{
  "balance_loss": 0.0033,
  "n_head": 2,
  "n_kv_head": 2,
  "attn_scale": 0.125,
  "lr_mult_up": 1.23,
  "lr_head": 0.0078,
  "decay_shape": "linear",
  "final_lr_fraction": 0.0,
  "train_tokens": 346100000
}
Below are experts of layer 5 (counted from 0) of a mixture-of-experts language model. Rows are named router (the router's row for the expert), up (a neuron's input weights, with its number) and show model dimensions 0-159. Each number is 128 + 24 x the weight over its row's rms, rounded and kept within 0 to 255. Numbers have three digits each.
After each expert's rows: a language model's description of what the expert responds to. This comes from a sample of Wikipedia text that the model never trained on.

# expert 27
router:140133136141132126127146127149178142160108107121170134116140161182140111118114137130153118129188154084180107157136138118117095132168113100133164121121121111170124147121116116179133133152155092104137101159101129135147124113151162110109105179139112080157154160096122099153148145111121126103105089131162097163089129144151166092056179141106132104131149120153141137142156145133120126078113096151144094119133116150119142137097101100136114127122133151152100135129135151118120132115165138
up1:156152114088099134126137139107152107131115084122127111111158157117139175148139125138170131072114129125125145129169139120109048107112146143132141141131096157120168149111140102148117092094083148097111102126139148136144105143113141188123150152118147123130159153136104155136142147128102140120105156113150133163105099125118127093127155130141139114114165123154165149175146164131135125107134103075136106117125076137082125144152108110166112138076106131141170140145155101158142144101141175
up2:122122076101125100118129139131175149169123170112140081123133157110115186132121093144098137128149147135111131146148149137118123119113173089078162107124077141129145125115141098134129141099174142154134080102108156144137144088118109168099150137120141184131127148096140103141115125102097165118122118130130125116102110100162110113110158134134150098137086106086126138112094140149135148145137095135141144128154122182134134172169147085109094140091116097119140172130131103129145106160112149
up3:091129128145132097109133123107189139153120078137155114148106113118094160156113165131163164154134124108153145116130126093098142132110129158124100137104163118108138145159104107152063100110109161169157110130123187129140106136125128100118110122167138097147114162144098168089174123138110140143126137125155095110071109165124186118105142125143114122098150107138140138100092152123111167138141095146079102131166091141129100134107132115146157144128116151132121118145153149112111119126108091
up4:111180108152139122112135121125095093163091118102127117113175161147116096100111080166114118106150113111145149158143128085171127130103087134124125139109143132086120144101139109158148111147119164093144124149109149106136151134144147108101106158094120132147132156152122129142095121152100118123144097115160135106135167121095146116117174137122168091162126158132136161117158109114136126118117122141141161163126113108126106179121099075106136119113110165141134117125119125060085159093160181
up5:156149107122135091109112164128141114136159087133102157126150134142152065113091108151109103158145112129130143147161117117142129127135159137159105139133118152141104138117134118165160109140133065124094131131116154095176118151142159115130138090108121117171153121148104112103131150111159161133145122152118136128122129097145109155130143107101144121109123099169139174166142124126128168090110118132120113160139119139151119104150113110101175138080155092173116148101140122051102081078146139
up6:118165136139104158116146135146160118117058130114117090163132113094144108083124139139110136124147148150102147153092121099094124100123114135099134128136146118118151159123146136128129134081154141098159118096168140105144076131141153120168142121130135131080122140118102112141117107153148098128135122149121093116123149156111080103157180175132163102112118094107130133161153111134143081126095141101131146101127133132156098092133125145120142083111120169096125143169164115117104101149171191
Main verbs after subjects or auxiliaries in narrative and credits, such as took, brought, won, composed, transferred, Written by.

# expert 39
router:136152136144107136114146133153140135171150106130186117136198138123145107160074103175107118126158157164156128086139102113144102164192158157161174136086086113120121128139118114131095126127131097112157096145115143122142091109135137140126127127098139059134151098122132115091122130123136120103129113142133121137141128111141168122091134150172149097109142113147083153126147130146137134140107108111126105137132122168138091120095119143107164151145124126128162151158166086109102147114128168
up0:100170123174158061147129104118126133132133130072124131117171103146100150153144151157138137169099091110146140148166112133152105127103123119138168161151119111124082149117140099136122109131108099142128136137136147157147115087126153111086161106117135130185134142112130114143134137111099111106142121130161138168113155127133123101049159113124075152145136108131120153144094157128167150113172102113137144085109104099100131137143171115135100107121126148128130163112125097097109089139107140
up1:183127147109126135170150085126147132136136105085129138174131145129139168132120169133125154099120128160104097096093112133156146097135167161148143089121140141112111152121113100150090151150126128099118121187102092159141110095098117144073099157103129133151102145153126150104161135128117124118143109104129115137131149091090106153124101142179125116186109119117102148127107153139131166150155139143128089171164091163124121104153122125126113134179133158119157150154165108105110138120106138
up2:146196111127080148146123141115134148130132135121120122122130145111135127169121118113114140079125159128093135130079142090201149110172133128158142149161103109126123123125112070133179118174123082112148100121107115105110103148157114176100126156131105123139146110138181138141093127108150113129134124134122109140112123149122129118110145151146143098151137178157149136117165109114123084114116132131124144105126140127094093117107142145130162082112117131106195124124155151113114131122065164
up3:129159099130081107161158184121125134115138110163158110110161119138120114100102152156145141125131089125111129144140141160125087150171134093146177114134117118125133147079130076137112112158088122105112192134214150091148127111125141144148130125112133120102120162142084102150141149114140103118119084143125114109113121125116109117104161099082120108119151104121134144096161132144146156118090145127131128125142127142119138160174117128088172120140116114153136109157135118083125122132166084
up4:147131133093151154107163141089118139117128177115131100110157111104144114130097140136169114095125112140141129167143111096137089105142123101164148144089175144084080141128127121126123119196122162153144154145145127105127135148153091139119095126109123111169091144142148132117144159179111136093121117133148141110107136106153152112113182142155112106090146153148121107147119115085138134156105130148137141143138180100121161101088132084118137091135120150156136120146118077159130166084107131
up5:123146127146118113141141120162081151110105148150155122109103099132153112120115122130122099075134112101178109166134150131091128108095106102130139145151125109116152147174133113137124098131127089156100158118105159094111165153145152136096159140065099088130135149104091089113155106115172102142092128116131125114161157147156098142103155111123092129092108131144126137138112154177135121072113164125136138143112129162148171105096122123128165144122150118126131107145151138088124096081178125
Periods ending sentences before the next sentence, and paragraph line breaks, as in older., critics., Wuhan., plus unit letters like m/s.

# expert 5
router:105118118149056089093162131110163142132122123123145123114136096150139162118119139142121123107159135135133155106138129123102108171132160094121125137102121112130091141133104111159094137142147113123135152163145155150129125079147163174137131133115173117152135137129092133119162169120096115085101117136154120149116112135100091144126163161134149137142184147185140164147135189152159139081116116112113099136107136148124082121103135130122132127085110146158168158135146085096116122109106170
up0:099082128112104124137120090134136150125144147137132151152145145183137175175132165132109097127119144165129133120121134108090070107138144156117113137133109118126127107169136071152130146137149119123085120152148122123117142131143129151158110155115155117175130174151111138099169167117179146114098109130153105101120128099119110163119129146149122077132159124127176158148162164151139117113150127130126137096145109102137130116116101061103144122143099156111172109116124069110171137125139138
up1:105121132130107109129153109083139146115159135099128124172098073148124131126142119186142115052128112122133134100093131126144149102080147140166127141123109095131090125115110138145142126141169160143096143158122167122140116083119111160123149181089156098132136144168154096113110129141117119116110133132117142132110079126152120127112172127099152112092150190139142175152117133142165146079122135118126138148172110132116134090110124104119140084122138134129149125163153127080154152120112132
up2:103159145107129085099158198154143142139099143097115156107138107155086124127146147145163151158132122157137119112138112169093118119175120107113166138113169148122116121138123156167155109152132122117156131165142138119129113120153133111110144138105151135114109111102114110109163123143063126096145147089160139138131101174136150117136129172172114125126143161157150154160138152131144128149092107134118154101173142123122142116155112091079110105104096146124107113115113083139118081074107145
up3:102141146147115134114151092085144086112143139107172170088144175114159125124112141169092116132130148124125115079142112115131132145149125158075110155150138116144127138107115134105154094106112100117147065087145141153156116124159157148166155120116182112147125140124148129070137113115109107100138092126110101155127147166129112102147155106167164144147126096101114152104137132113134109139158170103102092164141162119159128125080145150127125146084119109150112163153129109142124128151153143
up4:099163121118079136119141147096168141117140095123181113145113111155180115085100169140144106114164106117141163135159121142130121142164152108148121117139149130155135135105134148159110130122110138104122121108097196102136155105144162122144098085113103059088116135146131148148130154093132109130123141120205120121138137105161162129103112165123124110120098143167137145156116162119148122112156116128152090131155163122146082156107125143131108140117147125127151148147136169111102098115117163
up5:132146104167127118164139166158166116133110117092117141146152099108155123117125136157152132105100128140131130132117142112149090131145133080112068161104150159115181174153172106156117134167127048147149135142104128094119131120119131162082131129103137095180121127166116106123118133107136139106094106119107144123186084115141114160092137140093159107108117128145111172128132135183109132105110138115102140149173132112123123129162102138157143112096121149119144160152136140143107143106119133
Final or middle pieces of proper names, mostly places, such as Or-land-o, Ar-ena, Carolina, Arizona, Chicago, plus table digits.

# expert 20
router:112171132120105147128157158145146159158109145141173108140155110128128117092071159146155085154170134105156116131126132130128058141147100138118135090129112077150143158155123098142140119142147143098102127148095154126174135091154130150129092146124128093175144128145140113119092148136115083114130077168142108114124093153096118120094156142134171123144166139128162146118156151118100108129155103152117125075170116129084147121118153115114123123106138132130097133162137114133089118106110114
up0:144096111123092134129138138137153164136168152118186154131147120103109127109115065103113121122128091155139129116108110124137131119108115118136095119104112104132126128162165081121137161159143145159060149152137114127142124142137139139133143107084166126115140113134141137127121168152152086134120074133121151071137120129108148123090139180147165119132141134135139136134168115141126079144121125143148129107160114158092137142054154079139136130133127078104156174097161134127095098121117131
up1:129191138100128109119113145129133165124099119080112099120152092100131157110106176134143111116137124130145114118151116111149084117171098136133175160084141151155122140129137144163084132123155143162130142138147115126166155107097131144097160110145102114134175177100101165093173139129181150134127088154138131158138084157140141133151089112115142142133135155156119120167132130133104127117097070131126092156084080125114144134109156116156099127104145111130131113104144114105146112109129144
up2:174139123135103108145178114086110158135161134145130097108152138147090149155097113114150174160144090106097117074141133140139143089105147135129179172143104109116124136136140138157143137167156123085138144125129133132159147109158107123115127168137172119121152140138118142116089086102115133104114131080109168169139094138157108127160144115144121147104136193163144114184115155115109124107141120133088142124106142129125117145088138084144101175154123138147133172115122133110128122107109122
up3:142112130138161152135151142132185109119147108148206094125141158099125090173141146176154129123118151103121128080141142131154128156116136084142114151160115140114091116099120099131151140102151126104161146153129149139134150098136145140128131160116133111128146118127148147120096127136107085094121129144169122133048098108131089109124112145126155075118142130089136141172165112117104131105101164174113107111143143135107101085152139098118129139155145160126150143121137152130138173148110096
up4:111154169159128144141132146126124120096085156106131131168122165136102133162097096164172110138121154106090144098137111162136105139150110116129145105138126090139099142148097116098149127161094138118139121152122192171116093109157132108099082128124161136141137087131151082175122149118077134106125119144136133132150056101154147174137153099166132162155126119116137147126130136095132121149105123141084154104142115083117111125111093106116114109149094133143148110138147145160136127101101107
up5:142149127133072127091143139145153143112094151135144091154095114134156103110080108174109164136129162148130116113144129103141103105160140128081179133111149139158145117098148113122114129105104107167122122114147100126119125101145168176150143140108127114098108162086125102162116148122158135131117124137137112098126148113133116090083143173138120169132130129154138124145081169134116184114120127079143124181111126123155126120099105147160132122061136157104126174126137139098147133152129161
Finite verbs and auxiliaries right after a subject in narrative prose, such as was, is, were, had, became, as in "the team was".

# expert 54
router:159171136125089106101147154146164181183141121122116100128145098133079146123088155148115095109134115133160134122163126112161107131170134116108164129142113094138124164107108155178134138143168147120143138126161149157153115085144176106134105146109134087107153102162136070110093112124121114097117095155133135124112104122148144136085162116147091102150143115138135132091147109142131160136124105132091150099134117137150118158087128147135158091117120124147120145161136131094097098134148170
up0:143128109102116118084153133144105132164162145143151138140105134134108151112122107146126115108134170168153147089158144136132045111179111098135143133161090144106135129105138130153138179140159152127125126111102137138140086102123152124125135130136102118151137141106167068118138148141084110106142151111131142093069139142191148192113159147123144111144144160138136168096104110185105164126088096099106141127133123135121112133135152137137105128109142113135144116144129109087100127108142124
up1:124158105128149159140128109156120104135140088127163173132147126086126078106112114110069186137128141112131124136164123114140118136159134118121137135166091191153151167123161115152105139171149150172150081124134079145132134150129143146123156131097136096161135138102160157101147085121164147134126139111159095108105108111132129133104144120106129145120129108111106119168097124148149127103105154093141152142181146126111131120129112139083079093142103099101121155126148104113107107119171137
up2:150112155149092156137127112098137153134152112091166140101118081104112177136152143148077148136159161133131120146115131111099100129134140100170137175120109111141130170121114118148131163106121065128112112123146133121132101098162147170121125162133118140106088124157122130124123108117102088123151108185145142123069058108151137145115136104145132139168141136146114148099131121101134130135103135120127090101156155120121081136067141128101101107097138146116124106103154110091135146161138152
up3:150178122137135123102140101121131143151103105160139096131174102106094100125132145146157133109136117127156088127153101130095130110163094119142128151123106120107114137121136145130130073097128140129145129090153152126166118083161135139134113151136143087128146124139120120089095121114104112129069108126124136120103153114126161101146163132155104112099132113161086157134138144156143155160131134140120155164188104154123115135107139170118162125180137139148092083106127152078123078177094088
up4:176121169145103108104173138096172133130162106141124134121138164104135134144103111097114128100126098141162116114121151105131121126129115097143138142113083102155160148137150142157139111176142100084159145160142156178114151101144107109111192118088136090142117125159077135112119096107144099128130128142152123111162094133119113111054125134117102140099089147145142130124109127154133135133123125116109131099138131170154134138114110127182157130084133146136146110125124122108135125049156135
up5:109126087101117179113153151136139161141121142063142103121167134134069126117144149150144097108154111115147156125120127114137081127106160124155090130127113082164142162142138149173110131116156131098138143146119118121154096128187170122145119168086152101140157108165106116153108110086140131117128105143136130106082129131123152132115136140137124104159089147159131127138125142093141125132101156141110086116177144124135114127104097104143147136174127106170134122173150134091130145076150150
Function words in running prose: to, not, would, could, often, even, However, -ily adverbs, usually after it or that.

# expert 3
router:162116108123129112134145146122126128116137107148141153137111117117152148099089158131140105139139156112139117115132139134110100168140115102165132150140143101087128189129123097151115117111118143127137138106104133141154153134151174140095132145089166131147160119153129116094173177106132105074132117110170168122093139154123162115075170139138162110171138148171146170089195131130142099132116096138122152091140103150136145114141156102126137124116077143118133149168158102109139125117157173
up2:161174103123109112140136106135107163123166130123159143173133109174169089109126106111097128111164084146171137121145128073129146141113127108065154154159132111107102160137140084127112155123140093102192118086122135117116143104126120125110133093082117121141103147112148138141142116095153141115142105163138123128140170133107086137144145119136157096136099130116138137118122133180115113127127078173111145121123154111124117133089088178101155115123133089127142143123161127110136097136160151
up3:072183124124136134105122170143133124127129130146123127143125122120173128126137099109088165129110114116114115088162125135140133107159157141124136150116090104123131151100137127092141154138128116108142103110161165115095144135184135052115147131110152104102162151140137142131116121060120092093146149138115116124140078141165141140136155134102159118108114169163114080092141133129140130135143163153133136123151127108153102094109138091077156123140135099071145141162130132130130117111174092
up4:116108152106165119128123195177126149151144110126125128098151155119115102118075136088151104103161137150151097133118132169149119126144112085121160126082122127167113145129174170124144122113120136126125183151127107116118109158087104153128124138118132124141133145118140125137172153072127119104130111108118117081145129134160200161144121136129092120140145102114134166124107120134102133106136097126154136157165083126134166117165115091093084113168122126110102118167163155107127138118127138
up5:139121135163104085127106156131208128166100119150169119171134092138108122082151093181105145071151128144165149099080130119126136127124152143149110165100149160135130128122115136159118132151122112097107139136140121101108134132164113119146112158078148114139132130106145109109129137154143133122131118121158157119112136124090122097106170135116104101085163134141103142146136137155155123118107116112122073107084159112126151122134136126147176153182131115110115111127158089118180146112117099
up6:094131138092101111146152109132187119111086113119138109169134174156131124141098146125106131154136161140160122110160078158101171173156109142141078103130151114112168142150125096160140172145123141127136092088168170146142132133159176107174135132144133153118114082096127158137122084102070137110080136102134091106152120117132129117099130121129158102144119130127103126124166112132098126107124122137149131141101171142104162137093142136122162123135116147115131134152147122114122092107154137
up7:112113119098105151112156141132120106144088137134160120101139139187103161128145111120155120133141177118118139119135177135129104163124157168130177128115129164114162112125115118104078120109138121106166149149128103146180092100121129116095124129098151137150171139112155141105126163124153132126128150118145115093103120117120107091125123091119152103117158132076127187161138167189152183121147114117119087160117127128128089147106130164096133115112109082107120113134140116102130099099157132
Short vowel-heavy pieces inside names, foreign or transliterated words and years, such as Gao, Gov in Govia, 0 in 2018.

# expert 46
router:121133126124119127119131126124152149161157109131122075137166155140156140096107085101134143076175139156124129123142118107134099125117117099139120131098131110148114211120138157166128146167162134093138160122103132123159132082160101129117122151086135077134136175100163126088124147120139123069120113142148127137118093129099123164082150145118145095132129126120096170083135180152115108116139117105144176130126103113127098112112128126140144167144099129112149151138143140079158151112118130
up0:129145112091112109138133169171135166151122126142160146145122121096162121126090124129086083125128117161097112086131120061138127095132063118166151149110120141115125176174148152148138147164134101104105081104123158168171146125163113134133125092097089127110088153106142113120120151175132123110145133170123078124130132112096119131093140106133174087098132153109115135124141150166129175107111121147141136155149134115135120124132134119108134128098142107097123102104145141155103120120145154
up1:134126107139141160116160148147156168110111139154106118117151102157135082142139150109141131099129126147173100093131134184122156145117102112187100119089120128136187159119130147148119150154118111127100099145112129085130082117142175120110105140069132130145197158083144094113148132094142130108096140111157160136110115105137111093118141112111100144178119105087132166115142121148119139123135128140108172111142129114128133113114163127131146123133108125110118161149181125090124135080104123
up2:147108130158099167108075125135128126130135142141148124115146142122151122122139129129153102108118126154122097094191112110123120111136149130152149143075178132129153086086112088108119098138157158130102127127129127103132127098182140122114046134108153114200143157114153114138132149136128107136093159128173122162131149140155143111122138149099160161132131116154117124116169135114125125114075112132141165123111137088151140127134087075157101132143108131109114118162131082121139144098130165
up3:120140113129088147146099164115200163131104174122099142137108151137118109107133116168166104128107138122106113130129142155124119124137096128160153121138137180124140120093134132112152116146127132101121104163149137124181146150137110139113090163112102091139119115115163096097143139107125127106110151163174129167136188091138079126101142133123149127122173128079115154199118142147139134114115081125103108103129110121129149116128129151098142128121130068164133155127173091130118119113128151
up4:101119141092158109095105090145117144152145126104168131146148093146150115156161133132091120117129099130091143132111127125159065152156156137128148146090132131143118143111155138130106147110164132137114115148132120091130103108135142096153096105100147106142141157112120133115149127143114112128131121114142133055051124148105164110046133133161176080092175169132114106100119105125139098164105170133159119124121098132154136158161126125138141111118151136124141151158144148134140111130140114
up5:129132115142109135111123109128150101129110135122124157197132105148162134116125140122106119088130129158154143169102124094163104132140118118153154177120136119078145162092171078141128118149129104087142144136138147139142106150125133092121099122070104122103113122121108146111105177129140134095121108145115143183176126086089099130117148118116123122144107127119127109169127180119163153104156114120124099094180126136132120122137162143098125115126122161134065143159161130114103087112169108
Leading digits and spaces in table cells and statistics, like 1 in 100.00, plus ab/ib/omb pieces as in Dis-ab-led, cr-ab.

# expert 58
router:147127135116119085146166134139107130134118113101157114118167113147098129120087139151153102106121148133133142127144167137161084140145151123146172118128117082156099130088084128154102107129175124127116134145162173142152136096167157133138113161110145138139169145112136119097115157140112102089071120106184121115065089068129121122141160149143129127135166162156141150137141155143149116134149113132118153110111082143128128126135099081153130100131086133130145092111159115105155128148141164
up1:155064091131115140131160156153133139144094141107117150129100140129137083132094158125148137108106139109107125111182134116162096125164162106165142104136153115148105147145125119126141112149110152147129088144139131134162087125105111161110109125146170128161113118134174071120122127095075126120122120094107137090143096107140119136128126160155152128139132148137144130163172154075123151152097144155088123114130130110116100124133141072149112160147098122138147119127178143102131193122123166
up2:136129145125137109112090132104112124150079119145097096113182071176154156107094136134130087099112124095135129117085115165162169140153108045144105136132080129103101131107143161149163147094149098130140153097133149135127160123152164118137123158138087110094147147148111131133113156129140153106113106124119076179113119117137188120116118117153154137152146133161127142143122155133117152103126135121132111090146124126130151135092154132100120115091117139124171109125145125154150135132088130
up3:152114079135145152087161139148128167146126126141137133161122117127138080130164141170138142135122120099106132117142146160150107140122126136162135158112149110125115138062123116118128122159139114100136132164090127149142156108168135072137109106155139115136140089153151109108129079166146152134160096085132127144117120142139144085107124155146174112122123173179169092095158124130109125123135144077110117100121134152133176086086131115103168091142119138146091132139165156133131125146162115
up4:133147140147106121059132107122091140133148128149124115094132115090135140119122156164120117134114122075155164123092102131147159094137124136140111122089162149072133179084156145126115145154105107113137140095137142155152163095127134092143161104134125111132137122165089129112145138108127123134127133116132156086113128119117143051124148126135118157065180156138105160122139130122129056121098127141133123109150170113124140111120104108096116159129142122119183148147152148169143124141130109
up5:081133128075133122126137173104122122161126148147141104112157125063096140134136110142111094138114120128125095099059134133129135135127124081125129091117139136133076143139107137125137125120161112114125129139170137166180146110108136125108116174134136116132117113109107175131185097126098133109120108096184104126131126113124164092126164113160128168140112160127128187096124127152097149112104103130148077134146102153125147162147117107108134149112113142151128143121178145082141101104129108
up6:129158160125140131118143118132151142138118111170116132092185131142161152104140169125147104116112128131095096142124123146106162136124111119114155125134113124113149132128138133171139115124148152066103151140136144137113143086101165118120101123133148121147104152070143162086108136109084107109089149090114135186123144103150105086112120159135127109129100123154112176154103125123127161095145144102081110135147155137163122144141162106137186154134125112131134171135180080109147084145102113
Final pieces of personal names, places and genera, such as Jenn-y, Em-ily, Le-o, Thomas, Angeles, Sher-pa.

# expert 45
router:108131127131106158125127164131157168157102109103144130158159126158130113110105135122141095135158189138108163100160155092114085176165150125143122144145148123118127154115103124116140125166158085068140137126137148095135085140115116141130083166130131088147137105130115117120119193138119101079083120130169078097115138127141127156116137184137167133129120133136127121123146144182132130061121110123157106115141138115146150122100131118099116124105113144126124125135152127141118100073122147
up0:123165145134128106146141113166136109130131151149148146156120127141152148135163133164110169140157148100121114085171098176153100152118153106095174181113117145158100135125145087133101141142151113137138137106150157159109147111142115177116093105098147090137132122137153116113145122101122128127088085151132113138121099110153125101078149146091155129146116122163128126143166118118120090145124138176102126096147120101091114107102159098095068115160121135133179163121154136138131153143131088
up1:116125115137080132113156086103131150140149115134100109129153108138143149139111139136085104125142161164131149119187149119120136141134147109138098168105156107145148149133122098146116140125133064085078106101125182095151120121126141130122107147133134139130158173125121121070127193115145160114124154075148126147164165119121122139120137137137127119137093167143172115087111140138147154116105123113119093100143134112169137144136128136136123163082125158099194158142129128103111132077125121
up2:122119149154110160129108124104141139104085151157162126145103110168094127135129104099130125155162147131157133098135111144138062144167156134132126081081137093122139156126137138125097107165156119153097158158146145139142110139106154143127064131112110124174102158139128119176130121130142131099114087161117120152134102116097131151145129155145112149112119115099112118132139103162127124106118092096120094138097052122102151090132140105116116096135090175111168105155159128133126109118150164
up3:158130069111110104107157135146151147144152137114134123132108077129144080157126127144114158069106149124098126101138154104113147115143143095132135176092163096119181131075131131127145102117127145174111166141141147142153117128149131091111151130103127096170117147154169100137117112097145147101155120095141135093144143137122160107079139150153124105108161161121090153114160127143174103140133121119115186097100154131148143128150109106132134143115147102151101153144121150117091124131143172
up4:113113113130148127166201167121127107138126156104122102137168125171144137111115134112077109156162135138146138106154113113147116118196129094131110145171158142098147125125140114136144139114135132134109117125161122117131185118139137104123101163125116070188126126152165136120149140101140093121092131139131153080146114169106105094117145141126132135165110111158137119128154151151124057162130124164138106135076123126114141155129174114111134113171128161138125105127162145120114139086099130
up5:150092138128147144153127159139144133135128120138097141111152092157131133152147128109115115134179146132143111127144136157150092149146129120144102157140085145117147131111132161095145125148088155128124112125127138169180166083158136151131134179160103078148112142111179088102165106134078106118094120081152106083128106101165123103139142147127053120109131140149115148134111165145135106124121115138127126119120116115079137142155117120148123112119136175116143126134125119139136145046116163
Common nouns for places, organisations and events, such as station, school, team, film, club, Council, often after the or a name.

# expert 51
router:132131119126119143140142146124156159175156127181147127115170134118168105119121169128128129090170090125176130141136145134109111123126150078158135156114136129125104205124161094127133172155122099104114088139145093114152123119125110116155150162104126109123147126121095099094109133115097137075160130124140095109072090111165114107115148138115125115138121138101116126115155128172160114123128109091115145089164084124110151122126113137118147105104148154107121130187147118135124117117167173
up1:092117129118132137114137142103160144127144118161126140125110114142141093117111146147140116122125113166155159140123169097166164120138076145144139097123164100065133138115128160156079174159138146101115126148162120138092112114131167113146137089119122161107118155137105126101138133133048146152117114132129129140085143126091146125121134135092119185084107100102166137090154098127102173101131088123143169120129082116123155142130136128145114177121126143127156096120145128104133148117162155
up2:113092126163095142121170118061152185132132106130106139141123159115140099111139140075135109133131134141144118098195081161104112111142166102161146143141126148116124150137158094141137155095147130125118182168109136170125100111148162132110123124144139110089142110157143095120127123116111104114104148125102166121154084132127125087100152144129119136152124134114105145162152103097138104114172110131120143103123129160105143109103113112076124178083129161147117135157103122106154124112164113
up3:130134163135099142135122129130124168101155143123141100108123149164148142118122131090133144073159138083144106132149155138103114110118146121104124117139134112144104122138118093142134165098172129138153096137102148119130111111118116153072112152149096119164131114150154077172117116149129159094142144118155065149119144076141094158113149130122142109100149160143143119130167110134102094142083128098119142112130142114112099159121179035160155119133123128124153106136115105149151159155133096
up4:090115074103165129136113093087103112165146106114164066164144160132098129125138156153121133122132151136111112100126135112161110116145093147153084141124160139179136132132127140094126142164090113108131127150126194168170116123133129121129119131140175140119171122146088159120122157073129157117112114139127139134141121154120138147120118167137105126114124092120153147110096186151142109173130153159142137089148085103080125126121148126122108124128090120149127108104120151110178122115143116
up5:160151122148107116088165132143162158152163139121152125125133175143137107132106132141102126130137110128151113152121155085107129154119154084141121135108119091091130146115156096208137143121148122118136092118136099116120097140168141094127114143105126114118105146176158142115136098148163119123152119139142073087121135124113146112095159125144088119179149130128126132144152134149150087168112085129115111130151119119126175153111096146155139122103123108122080123126163105137125106056121181
up6:111082137159102079117123100136112138167101155132142096126134121126110089106149130154073112165135098146122141105121107191116124098111116095155147119143154179119125122094143100129140103124153112097139150101129187109148150082136161143141138115097134109116127133122169107146141131156130147129132139074165145082098120121124130140131105136154114098048140153134148120106157092082118100145136164134120160113152147156104126141122109153128137143124123154125163138179133113099119112110128154
First pieces of longer words after articles or verbs, such as re, un, con, dis, rel in relative, subs in subsidiary.

# expert 34
router:138112093134126139112151112163148122143138104149134106142134106123098120123059147132124105094153154134120151137117129132145151111164138109140143081079138082156147174085167100176103118161149106113129111137128113120139122072134135171154113161129155142108122123095134117104122171136150127100124144110199083081095118121144122155099173137147124097109144109125123169092148137162135124136122130145121101137121106109172131117109169114125132147082084145120141147132152103083111107118148132
up0:152103078100130127093121130146107120135143114154170143140110127120125154115101169126165120067200155102144150138112122116145129111129107126142150137125131072134123140123129102188159083119137121080105122120140129139139116136146138130101120129103137119102159159139132121113131148149155133118112121105178173134113125153084141130157175114149138089120161155154144152122193143147165128130129089133109059124114124135110117143162133092139118140108103107132156081133164095098146114129119154
up1:132120080120118129101136133170099136151105142140130118068156095140159150164091088153126088135151136131162132151143136163123139177145112113107145100114088112112123158171144182141128147144156109125077146155128141138137170106125175170128100093144162131123111101111109135141109132096144125135138118092149125147151133121095165130079139128110136096080107110126136144089103115146125121127154118127140083143148069136170137119122188124135146153142137175097147107137115132146135124098132127
up2:117117115118099121138143153144137133137090139132177150158130097078115117119125121153156116159103074112157135094118158180061134090171148109113099139124136148126101141084125122123073103176134121101108162158147159139117115116168162118156137139141179115115139157161099132109148130116124134130108113148107115116134124160135082096093153180135169104101134130100110133136129159129131140136134151098108078148133149105101120131111150117121141115118100142155161163132088122141132149171143160
up3:136094139132151118129122158122114098159156156138121153148109109147095091117136141106125146128146171155150129126122130154103141087175151113140125154125125098129136168125139086195112108120132157129141157123106141104154100091134124127115120118089201104110146167114146122094155133088129088135113132104162108107134136137116089147117187112148125121071162109112087145099170130144094112128108142111130108143128143108142108160077135110122112142105119174187093148130158108116140125142151139
up4:124142127139136105144132097100168098132133110113139076144163127098167077091129142126184133085131144104139107100166159139121128157155128146120132127156123116122145123156144139135155159131148127142140169139091100147113115071130157133155156120135146138122122120121089128121120175118145135123086119174170149079077128113116084079062150149110137122107123134124147153088138101117118117084083116120130144144138088138120146143104122121125133151142116162125179137154151143093096124129157108
up5:141078106120095164153157137168125147170122120171131066127134121097107111088105149127122134080159146134104115118143132112174077151172107106118136102121066122146117147128147141165118132143134145133076158180096141141143064118091091147126179139135151139142170129125125110114167146132121134114140113144142159102110128147119123164121148090130132108110115111113097160145132167140121115125156100105117146120142132131122134126136138137121126121141119202126120111126145118127116073113120091
Accented letters and non-Latin script bytes in foreign names and words, such as é in Comté, ô in Rhône, Devanagari.

# expert 35
router:140182113129083145160146145110198133147116132106158129176162119140120132090123122112080092100144102151151129093118165112152075120140162131130177104149118118138106155082143130126143136162149069140098147140154132138114108090115116147131149166107119115169116167106119110118104159110123085098121128130141138116103114077164101141103166142114132121133130136143089178107159141164151125089113136116139147130122124155120139144096104120104120141136125153126128122102176131127106137101144163
up0:111152152121104118139154169092153151124069136100120122118153142167171134115158106149154120100103120111177136122109153116106105136126089102123143138129147167122141139146122152158152115144158147115075114195126155110164092064140174140121130119082140125135132100132125093129121101127139107109107142116129143124134124119119119155139094156120128151132148147129147127115133141124143097096185120142122108123147116159107108142087133107095081125132096156151149082150146069097179159136120140
up1:148153129151090152111145157113127119121181135125159115156116125125137092077121091167111108087121123138140103120162081142143142101147160096150137126096127087139145143134195167131141118161146123141129144145129173110145104097133127126127150083138109126174153133137172141163108132157108123116098118122097202141167127114144115152116143121149106102104117147115127124096117121112136141103105109122101146112124104129136120139147135129113096093139118159074066123089155142156157127184125119
up2:126143101109111136120126126129179139143150098095143129138162118154133124161127126115087122129181108105132125138123131158112154158096129077099115131082090101113106151134165128134121116142164138151111129120115141174106092143178132118118133098131153135103128177124135103124175120131148133115145123169159123173152100120117171182109119150149130134127092173100140163074098131122157108082104148105139089141154136077150112105137141119067097109107140119139135143130153080132115125121108116
up3:182129140128110174165089107103111170140121167138119120171111141139132104123121103105125129113132141174098142112101129104135096118159142149190139149129105132077113144080090112129123094095160124124136089107146119162163135127122108104131122124119113119131156130148077100151098076091112096132140098141153137111135149145136135129117152148168171104132142090121137111122137138142134132076147123137124126118109173136129148138137120088147148173172095094123128157135127145129154164162165174
up4:106118093091101118138138153132176097108118142148113139118187145118056107043117138117144118123171134119161093133117131098168120119145160080085163114152120167160101178157154136185113142155145141098127143148152115144133122058139130111124128135135113138150131152155102131109150130119154121117104136112126133120118136130125123109124181141157103131118135149115145159121129088108116149110131163110140119109142134170126114153112126147100110136125128153149161131139117174115124084123162117
up5:119164088162164146126102152138124125118150137147137128139117100105141118166096134109147146167088143121151138116119138160129095151180163116151164112123089144144100174092148133123141130169121099102140163163104084108127081114148130111112132109153073097102143117119126136132135097130104115109123109160100169182146142157133124129101103081101112129093165159153098139137159130136136113143126135120138129159175120138105110148080139092108088147140107168155118099131157154142134106137161101
Middle pieces of longer nouns and names, such as ass-aul-ts, mass-ac-re, vel-oc-ity, Obser-ver, Stock-hol-m, and the ' byte.